Experts of a small language model.
Size: width 192, 50.1M parameters.
Experts: 256 experts in each of 8 layers, 32 SwiGLU neurons an expert, 8 picks a token, a sigmoid router.
Training: a variant of SOAP for the experts, 16188 steps.
Below are experts of layer 3 (counted from 0) of a mixture-of-experts language model. Rows are named down (a neuron's output weights, with its number) and show model dimensions 0-191. Each number is 128 + 24 x the weight over its row's rms, rounded and kept within 0 to 255.
Before each expert's rows: a language model's description of what the expert responds to. This comes from a sample of Wikipedia text that the model never trained on.

# expert 14
What it handles: Single letters and particles starting foreign names, especially d/D before an apostrophe (Côte d'Ivoire, D'Orsogna), plus de, l, and name-starting pieces like Cl, Viv.
down0 [ 98 103 147  96 118 102 126 135 129 140 125 146 110 112 154 155 112 115 121 145 139 131 128 144 157 134 106  97  94 137 163 165 139 110 126  99 137 161 157 182 191 150 146 155 133  81  90 154 145  95 102 116 170 107 140 122 148 107 141 108  76 126 140 140 149 143 145 139 133 120 128 165 107 148 141 119 122  69 212 175 147  92 150 131 135 150 151 148 152 142 142 121 108 139 124 169 163  95 126 126  96 113 116 131  91 102  79 135 142 127 134 117 137 120  81 147 159 143 141  89 152 147  95 128 122 149 114 131 123 119 110 138 155  98  89 158 128 112  88 172 118 159 144 149 166 114 125  99 140 103 142 162  93  95 107 115 169 139 106 118 137 128 128 161 131 138 152 108 149  99 164 116 141 134 112 127 130 178 123 124 104 142 107 119 143 121 123 150 115  92 136 149]

# expert 62
What it handles: Word pieces right after prefixes like dis, in, un, re (disinformation, indefinitely, disallowing), plus raw byte pieces of Japanese, Chinese and Thai script.
down1 [142 134 181  91 124 119 112 130 137 119  75 109 143 132 115 127 128 122  96 109 138 121 111 157 176 165  91 116 131 169 130 135 145 156 114  91 113  99 163 125 137 154  86 108 145 133 113 144 100 128 112 120 111 142 118 115 110 120 145 122  93 150 130 125 135 144 158 142 135 149 120 145 153 158 113 158 139 105 145 124 148 155 162 106 129 109 120 177  92 145  99 110 147 120 135 136 150 104 112 147 160 119 139 133 144  84 104 108  96 110 138 155 116 102 172  97 164  85  72 147  94 180 133  71 136 107 138 153  91 154 162 122 117 148 136 125 123 161 152 141 134 139 119 127 150 175  97 125 127 124 118 115 150  97 122 119 161 163 117 109 146 107 189 177 127 149 130  94  81 180 126 121 127 106 127 123  99  92 114 117 144 102 144  98 128 150 181 130 138 128 102  99]

# expert 30
What it handles: Pipe separators in tables, often after a name, score or date, in sports, filmography and competition tables.
down1 [160 100 159 169 147 115 120 142 167 159 135 147 172 109 117 175 122 175 127 120 118 166 106 144 138 135 113 127 104 111 120 116 116 155 120 121 130 133 110 129 111 109 149 167 119 124 150 136 164 142 132 134  90 151 143 135  93 129 133 143 108 101 151 136 160 133  79 150  97 166 116  82 112 109 102 158  62 105 105 103  94 124 131 147 136 139 157 121 123 124 128 125  96 138 143 122 130  85 115 118 155  90 103  91 174 134 154 152 106 128 121 119 117 128 187 135  99 108 129 165  58 122 109 127 150 159 145 120 115 101 153 138  98 126 164 118 119 122 111 121 110 110 121 108 121 131 178 104 106 158 124  96 163 141  82 108 183 126 125 135 156 134 125 112 135 175 140 115  59  80 120 136 111 156 143 127  91 135 132 105 116 154 130 141 120 137 146 111 158 119 110 117]

# expert 11
What it handles: Hyphens opening bulleted list lines after a line break, plus en dashes in season spans and the 100.00 in election tables.
down0 [137 157 172 146 127 106 128  99 153 153 149 139 145 114 120 101 122 178 164 120 147 137 158  66 118 128 125 108 179  96 132 123 111 131 137 100 135 108 178 154 116 143 151  86 112 147 147 117 132 141 137 157 164 148 175 113 129  99 167 125 160 134 164 138 120 110 111 115 123 142 100  89 102 119 175 149 162  93 108 197 121 117 179 132 108 129 139 121 143 131 155 109 161 126 150 141 161 130  94 134 107 136 153 111 147 128 111 114  82  81 142 135 129 159 130 161 111  74 132 188 115 154 135 118 107 117 120 130  88 134 159 163 162  96 115 117 116 140 116 141  76 112 145 129 143 131 136 126 143 114 105 112 120 133 161  97 124 139  97 132 148 126  67 119  89 122 151 118 141 116 125 107 108 117  98 142 124 134 158 130 131 114 120 104 121  95 170 134  88 104 114 134]

# expert 0
What it handles: Inner fragments of Latinate words, often before -ion, -ive, -ed endings, as in crit-er-ion, expl-os-ion, re-im-ported, disp-at-ched.
down0 [166 118 129 122 156  91 125 157 124 149 143 188 139 112 136 157 128 148 117 104 138 119 110 148 123 125  92 105 162 109 143 141 148  78 122 136 124 129 143 178 146 165  76  61 122  80 135  97 128 143 119 116 171  98 149 129 137 119 122 108 123 144 114 143 143 157 103 178 151 158 130  94 139 145 141 131 119 135 120 110 140 134 136 158 138  87 120 110 132  83 150 182 158  85 165 148 120 116 122 130 120 147 112 100 150 155 114 147  91 163 162 150 118 104 153 127 121 142 102 155 130 127 110  99 138 168 100 159 113 153 162 135 127 146 175 102 156 154 124 122 118 110 115 104 189 126 114 147 135 105 136 103 142 120 117 148 104 120 103 139 117 116  94 135 114 126 163 158 133  98 186 136 142 124 161 149 153 108 144 127  85 135  94 165 126 149 145  86 130 135 135 168]

# expert 55
What it handles: Word pieces inside sports and game terms, such as Le|ft, right, win, medalist, DF, in team rosters and results.
down1 [130 108 140 112 124 129 137  70 109  69 103 123 130 171  99 108 146 126 129 121 100 118 136 137 145 144 125 131 134 122 111 104 125  53 139 136 169 112 141 153 127 154  89 114 106 167 115 135 108 124 135 151 117 130  64 170 124 177 181 127 124 162  99 187 113 140 111 103 113  92 150 153 157 128 134 131 124 132 130 151 123 136 111  98 131 128 123 161 144 143 121 159 136 105 145 105 138 133 137 103 176 124 101 166 134 138 138 105 104 107 137 162 140 150 128 125 148 117 140  99 121 146  47 106 108 105 111 110 101 123 115 100 134 149 128 148 122 112 121 110 107 143  82 139 115  98  81 123 119 139 180 135  84 155 150  91 133 122 163 144 159 133 152 174 126 124 124 150 123 102 115 150 120  96  89 127 147 107 104 111 144 123 118 141 104 102 130 187 128 114 150 104]

# expert 18
What it handles: Pipe separators in tables, mostly after a number, team, place or name cell, as in sports results and launch lists.
down1 [150 129 124 143 123 128 114 146 130 166 160 105 149 124 131  99 175 151 137  82 136 134 101 169 137 158 109 105 129 145 102 114 126 132  94 128 143 171 135 129  68  93 169 142 102 134 118 124 145 115 121 121  94 173 133 115 138 135 113 134 119 111 127 168  96 128 108 160 128 111 112 129 145 119 149  99 117  95  99 105  96 170 103  83  94 121  99 121  97 115 132 146 129 121 135  97  93 100 104 176  90 138 142 153 119 117 124 106 188 120 139  96 116 128 139 154 109 136 142 175 113 149 221 129 128 120 130 124 133 133 117 154 134 108 120 149 132  85 143 111 108  97 143 135 145 144 159 126 103 137  95 153 154 104 109 112 160 150 134 160 127 106 152 145 129 185  99 100 121 137 153 161 120 117 142 153 102 178 113 136  80 116 148 110  97 168 108 147 138 133 100 119]

# expert 56
What it handles: The abbreviation St or Saint before saint names in church and order names (St Augustine, St Michael), street "St.", and st word pieces.
down0 [148 134 149 110 169 125 128 106 123 117 128  88 124 160 117 145 106 103 114 150 161 121  98 108 144 117 154  92 172 150 147 115 141 168  93 103  93 116 110 107  98 121 131 127 134 115  96  93 135 145 115 143  86 134 131 111 164 110 121 112 120 155 109 144 130 162 200 124 126 143 124 150 136 102 135 154 111 115 119 120 135 116 114  50 142 168 105 159 139 101 122 100 129 157  80 109 140 147 185 109  83 102 132 158 142 141 114 119 147  74 150  90 112 107 141 172 117 138 153 158 123 122 165 154 162 153 120 129 132 142 162 111 136  88 141 110 109 143 120 134 129 115 122 128 113 111 142 148 138 126 125 158 113 123 137 122 125 132 106 116 102 163 116 137 120 154  77  79 163  97 152 100 121 115 152 178 141 105 148 120 122 165 145 107 118 128 108 156 142 128  85  69]